Weights of a small mixture-of-experts language model, trained from scratch on English Wikipedia.
Training: a variant of SOAP for the experts, 4106 steps.
Below are experts of layer 3 (counted from 0) of a mixture-of-experts language model. Rows are named up (a neuron's input weights, with its number), down (a neuron's output weights, with its number) and show model dimensions 256-319. Each number is 500 + 40 x the weight over its row's rms, rounded and kept within 0 to 999. Numbers have three digits each.
Before each expert's rows: a language model's description of what the expert responds to. This comes from a sample of Wikipedia text that the model never trained on.

# expert 8
Words in sports and competition articles on seasons, coaching, bouts and awards, such as offensive, another appearance, won, road team, FIFA World Cup.
up0:533406514558547527447535513506493486463505473434473529518477490550471503542563525496475549615494532515504441460432451503528552497520527442546504466468530515509495552583502554474541545443502493
down0:429540446454514580535542504510500494478558529541519491505529554443536460551487467454533536511579479558468464549545540531398484506482516579472525482419476544544551484507607466510534513521544512
up1:468481554556483456466501527476514541580519552419475503547451527580579563558507445489508489525453460526423509539464408547512536482477536485525486416464530598488462523484451515526486534483461507
down1:575470559547520464499509469478428488545496496519440418458542472530491557510473446533447476491496454434510484485410485458495464535501521573502513519476462591491500456491463483471534512470540484
up2:512540515529481496544512423446503511520506494501540573430521477528475562561489478498516471468475520511473506502505472565567445481559525505542462434507540516504522492526482531473388487510431502
down2:527525487553525498516496518521547543508486476482475446565556488498454485495538494467562524534450503482516589485486498422470492512383477520486553469560468489557506528550512508489474474464544422

# expert 0
Word pieces inside foreign surnames and names, plus numbers and parenthetical results in music, sports and film lists, such as Chatz-im, (final), 0:38.
up0:543514421495483485471483535594503514547491418530549448528485414451513429473498471488525438466449508597460574478505534537482534495556516493458536551506514472436501527539487431506528586454536536
down0:512539549472540486507519508471534496437491489536451488457485518509482443505586579510579528403478480454543494424506498527508518514473446455503435541502491490534486491467473490496551495514523462
up1:476498496506480517563577496513499565472439506513492477505469446520458551504525527471568514482479585545549498482534525534465496447497440430534543551514459486460454462502574461375513496497461484
down1:476532442498515460502502466459501387549564448414519532511577481507571552533441517513444521399502480527469505478509480491516469479470546540524467419502520508530534510521463484513532549426538607
up2:463424456487535522472465461517540529509524558494537516490504562498526521474489455555564539553578516485520481447474500459523433453467514603526494493494511560533492558477517549503519528514448523
down2:565540519504429513450533458489541567473479471495461394476532480504423545525518511521540557498432435503426496544457498397496523446553566440539483464532556500471428425478502499464506398539506537

# expert 15
Periods closing sentences, often fused with the last word, such as Korea., her., ions., plus closing quotes and clause breaks like , but and ; it.
up0:523461494461510463507466562466603517471465531495508574491441506530452507478511542445501476506462488482533439496480488550501490527520468452543507497476495466500529517463515477509560530524554474
down0:487492505532524488532503457446476530539499522486508408453462474500573500452454484529535574543522542558509502526470539452521467476486484460414503510486506509570469489521456547510395523484482514
up1:464514547551486488444528460498536524471514479532479478565470490528484500465506526497537607501551543500523573477502468447521497484493524503578526561548475410511512557458419480603517468546463442
down1:518497478437536548464442475523415492508485465495535512451493515425560489534472484558443487504485495504533399501479524555522468475545536556469452456458597570513458455518557486463478529436545523
up2:523542476487529475476478595572520552494394580498486541580563503516505525586423499517545477448556399501439461535488505555511466536448479494516525487524499518488540565485486670453478510491485560
down2:563550497534600535502500516559515563504442511488486441532515475579534514493464467507489574449524497445469483499508584505476475542523432434496492451443466601423468488420466493502470399445485509

# expert 3
Line breaks and value tokens in infobox-style "- Field: value" lists, such as birth dates, coordinate digits, locations and highway names.
up0:430507537473445390444579475512447456452592478503478506491540502520544440492440468500493484541529582550412465515530490474522551504497516469485504442518481561532446497513498421526497478493509545
down0:506502526417510469519440515561521500540469445507507527535476559471439450498372569518481508507505487464586492553501481498536493518525502429446466483481475464511522489557469489503528524452474491
up1:443435564476513526583543453542434512480414454516415593485481500547485518450534478499551489510504435534493487491507449507511536465472468534571466447518551509523423498469494531560501535497462458
down1:526469524508485443559488466413512529525380555534587504536533535488520466489510483475575503512495480436540528519505534530462501454534492516435491531544488483578476486452462505484500551454523515
up2:445562531427494503551523429501450553542512446577430512476475446488414503477469467411569460478526465513512532538514484490485558528528519475551438491474508444527517496473516564533445478563547499
down2:462530486543548473573506476504558505484420465549551472518525459527552484523447500507535565505482505507503483527467551442512445529455536422489467501514521461455467524455522495477472485537480489

# expert 14
Table separators and cells in results, sports and election tables, such as |---|---|, details |, | MF | ENG, Green tick, km |.
up0:534499543430446470572452506467403507501438508516601507490475558480503548432526466467491476499486507526468433523448469513520466569489463460473472512543563508480505472488456519544500513507534548
down0:468489465585506505457542446526504538538450462525507519550503538528578535516474541467496481581538525455536516477494535530500488472529492467494506509485458455501483522569546411490493514411520485
up1:498481463518558504492510549514570526506526471425428545519501590550531506554537436544456449535495494530548504483413480572497473498484555486438472463447554503525535480540450474476481512477427512
down1:539559544546532492489505499501475530549521473496553568525472514436470542462503509515540519450501488499442494390492485534461519507530512521468508473470570544526490578467401511437509521568543493
up2:487486495594442474442510488490538526498487512546472531452468479520541467489459564509431515491480531523492465521490524469451532487521494517487556506462436517497476475460545484463498463457445476
down2:443421527492469561490524470541467603468595545470502394479581499485549502498476491580567557516498517523469533437471524477514454554496478463505499547510482475527511528509528514496556488579550499

# expert 10
Final word pieces and single digits in lists, tables and scientific text, such as sign-al., magnes-ium, elect-rode, 4–2, CJK characters.
up0:540471492558489479523588558440495540460490474497460530529428432434497500461477510482493469467513568513490521473487468481434549510563543500486575488457477506493534433555471487454435566409557474
down0:409579478505472478543400529525498562475466525514459485520524464502456498488511514517521495536474582465501433496511580505414480467482523517525488526582488502540473508533582531479538487492509510
up1:556499470572457483459543506539528539430471446511439458514548520486521552527534461484499556462454509578514523400484504538461515507529542458547454463474540484465445487499445445500528496452453452
down1:538445516463529519524561466502447546505495470536548513484509510553456535568437452498508553456503470513534430578536494435438461486481480489489481474525568509511534513473563562463436407561481538
up2:542535556524517501487462606486417460506517490561493515587520532487556529530463551447499505468495483412545486544527516492466555475500525556480526481476487479467449507437473502453560452438514510
down2:489423550450521564486518529524511492544533474533468422384482506550547434494478456549497510474437479581509480517556503542547485468434475462564492518544445505457565550459499457502466589555484456

# expert 12
Double line breaks before new paragraphs or headings, and opening quotation marks starting titles or quoted words, such as "Belfast Child", "true".
up0:444508443489511417428495474532483495487478535440491491557457479616465565525520487455590482520504573517546413421519504536469500490519535558501512454551418506489481501514496523502473508486475512
down0:418523527492484448482457485517471442509441518497509482471449476611451518542442534474576517491455514485500409449613535540475500521503526493471484496550407478479443402462572513496462479508492532
up1:514554553506511498487517500503547472489401485499535501587528442498576476543441550473440474480462466536494438489495510547496465455548504475470537473531516509447506499543481513518449499515490491
down1:503437412486460495467515515515491441526586454544505443480477550529415527552520462460520461552526564532600504438462461456534480463513445490534481508538496514550534469500498523534529575523533530
up2:529498520550526556488527574479502512541514482485538528516489514541578422449520479463520418494547491560495417449496521547468455486493493538537505483568405484562479507462497481497468654534424488
down2:526546489451501513456523441427440450516460499479513513490516487501481611480543497505539640516465520484453459534547456509467477539488496458485525536474518545426497433513549469473499374462549506

# expert 5
Pipe separators and leading digits in wiki tables, such as election results and rankings, plus a few prose words like these and series of.
up0:559521468464538439457551477528507544471506480503511553540481450524493523524376494447448488470560454536461478511486447581575500532474542523537539532512491490415512552492448462481516494500540540
down0:483594445502518589504463465495512484537493446448521503487543508515427552405498538391509546523497540433554508552468504501397516487399499502472537485467519489543475455557483545532479484478467519
up1:535503528561512458464533523526481572505473489448491491451447525537511492472511474475446570511583510596510492508505528447506460477573474551457491527490484470435477572529480479535457556501426516
down1:530487491467469458455517507522456439472492434480515571496455511476526521429552484497502397473524496461482517538490471529567531419531426471501504496519469470525516544413481453503510572535437485
up2:451495568459500554483488452472435455515486418549495517521478540543497563458467481523530476586566468544526488544487544513535487468508517490476514456481445499462476518551449513472459486464482560
down2:434436513598470397520616453518477514506511510522490465502547497432510471474463474534530519516511516511442470477531487479530531565565472513480445474588486481527563441439485472522481527512502572

# expert 7
Number words and determiners before a noun in prose, such as two, three, several, many, some, new, his, their.
up0:583544448576453453522473512431454587415524537460478558450490415542466515505515625510436505500454466426477528444470514525631500511454517518516526468468508506476491487501569448457532493515492457
down0:473479535425551559488569497557506452537460462565494454500519551479476473509485430435554463491492471571485443535538463432444461551538545514547530505532496510525508511455471582513499507452482511
up1:418440468475444456504479462489470509478564556395533464485452475497512451550483448412497506508477416514481464478507494473483495456568532522538503518560478523459467424528527513440537466546542497
down1:549533509521513544528493541464531472515463447600427525446523509484479599501523502540514506505460531501523466518498512494462491577482417466515539527445523454546559546458520442582476518500444543
up2:544571579517473441427509562516471476491520536518493506484523495440536491470496538488538491501524444510565451605541563467479502541457547561443437495491518495490449542592427513526400464506495544
down2:440476494552563438509512453554513485536582457483501463508493448538531502556529515525491486499550521522546520528557507506512392406533510505541498494406503519603501486495462533438511449442505509

# expert 6
Words right after is a or was in article openings describing people and places, such as player, largest, in the, was born.
up0:536587535458530509487501493536478475509458517554523502485539518478508523523528462491424571538449520515523495546491460520488495573455473522481449512582521466486541493562472493409449528448443470
down0:499474502499516487474494537513535459462527509512593468505542485488516532464534529459481448465401456514491523476492471492496467452473437522501561508565507543522471485499545555488502448502548479
up1:450533509409583526526507539481516478521542539482604476559432519533406444486526440490435483532503527506533529583509519437502512455475521556494455493526522451514547488498498540509522506476488430
down1:465471504516463482493509595491486493458491534544457470443506464435489505526505530453554515464529562501504519494504503521505483517522506421569521511525522494431481525472487527456514418507535610
up2:420556484542461516503451443512486506526447512437418496476519414484550466527521492479397481522478413498547538530506506509544489478485491430490486520582485578507576558567451502511536564490484573
down2:498493546445491496491504594491491521547516493556497503458445526480457485516552481505484498504507535514525480493525456527522475492466513511480479461468527490440507445514499483504517443425423499

# expert 2
Numbers and cell separators in statistics tables, plus function words like and, any, with inside parentheses or clauses, such as 65,645, (de facto), and.
up0:487454572482457507542506507539492594461526475518437525541487563484532550492529437529484582491485493494388452464465459491515493516509452479535524501469488552487529466509490459551508520536521464
down0:521554553478537469482470462522493482489514541538546456425541457521507427518465495453522402498410540501570519531562456564507414478473497570565497466468502501601501565469503495455456428462432540
up1:574445462483497542456516433540439477485557454552561457586524516467474546499586522487533545427456527478523565525490495529527446475462490514544549564492522523516524493504431525530457535494522476
down1:491478536460523467515479565533504507469453425525415479523569504557496471525450504503416474529493529436485372459507490515477490519535515499508495520577463508465487507476536444486483466486477521
up2:539550421515508489449535510443495510542523495438480530499540430505521553496471545546456506505417545468487574569487474497427463507457549529497491494535509548545567491502469467411479471505559527
down2:466480576491497525464493471519530500485390597572467407567473530528508431458518495492460517554570451501522465472518459443559490503509487479469515533496504465481420442536522552537507564526475431

# expert 13
Middle and end pieces of names and words, such as Earn-hardt, pers-istently, plus empty table cells, year digits and suffixes like -type.
up0:513462513483512528508503499522461469504490529498515510552541508501492560474565512494549527451482509492517580463504575541502537510422532502457538462513601463513434483448458442452469486489555460
down0:518552447514504414543513540487541484583501475451550396434416563565521503614421496479534518521507471479522482521520427517570526456477490484576463508524419502471529493552457570490517514505484498
up1:544537484478541502448581473453521501506506472496469470547558457512527478529539551514433514525534537477584464514513495477471482455392493416424454526498530443415536494515485523459422464541519456
down1:427380529541472518492505487468478493462515511482473514479508525523525493514487473460466491567472423506514469536474468520467466531513458560521513468529426549571511490496548428536544464499515543
up2:534484459530519470531496548523502514579519482485606572477457496523450572487541449515538568506431501495391468515453527538454435525448542532483516508451469595564497483517483503490478522475452559
down2:515420540464469507477533469485506466461472578555536536537495510525484482522507531496379480465609503519491464490489438540432584479596524519513438487506525503565469524485508511499537552499520509

# expert 11
Commas, opening parentheses, table pipes and space-ended prepositions like In, in, from, on that come before dates, years and numbers.
up0:559559554532497498563474491520546539557543500543523556446386483432519548420486442358512475521521490443439500463466498520505492489527502481468501532472532545521483502470495518501464473460412467
down0:584532533493419432534493453513480520535537547468561571509458514546531530502561439502494415450489523508501470505444529485455496522505532469506421516543587566530465469465545520491439546503495485
up1:503566474462503447403480435499492420506489489452511496460523474564466503471492468474403463495549479475517529553511500457436475537528482516499482493413547560537491530499490513452471423499499531
down1:494471528494499548536512480505525558508502513510512497464457506480547512505505537554532539564536505541448478530533494507520476422516492463567600494508506413427517491534537507435479515527520499
up2:478525546466538505443532526481462561529524530516497453492531530448489464544545534487502556446504538491564422513464524512487505530504473492523551429538552494493564567517557501461554440479494437
down2:547568535497473525524463540473525485462568492480494481556563461539503470420497474471534548459506536464467470532486544512545484459430449601498444543533564469426531471425538491513527538498405463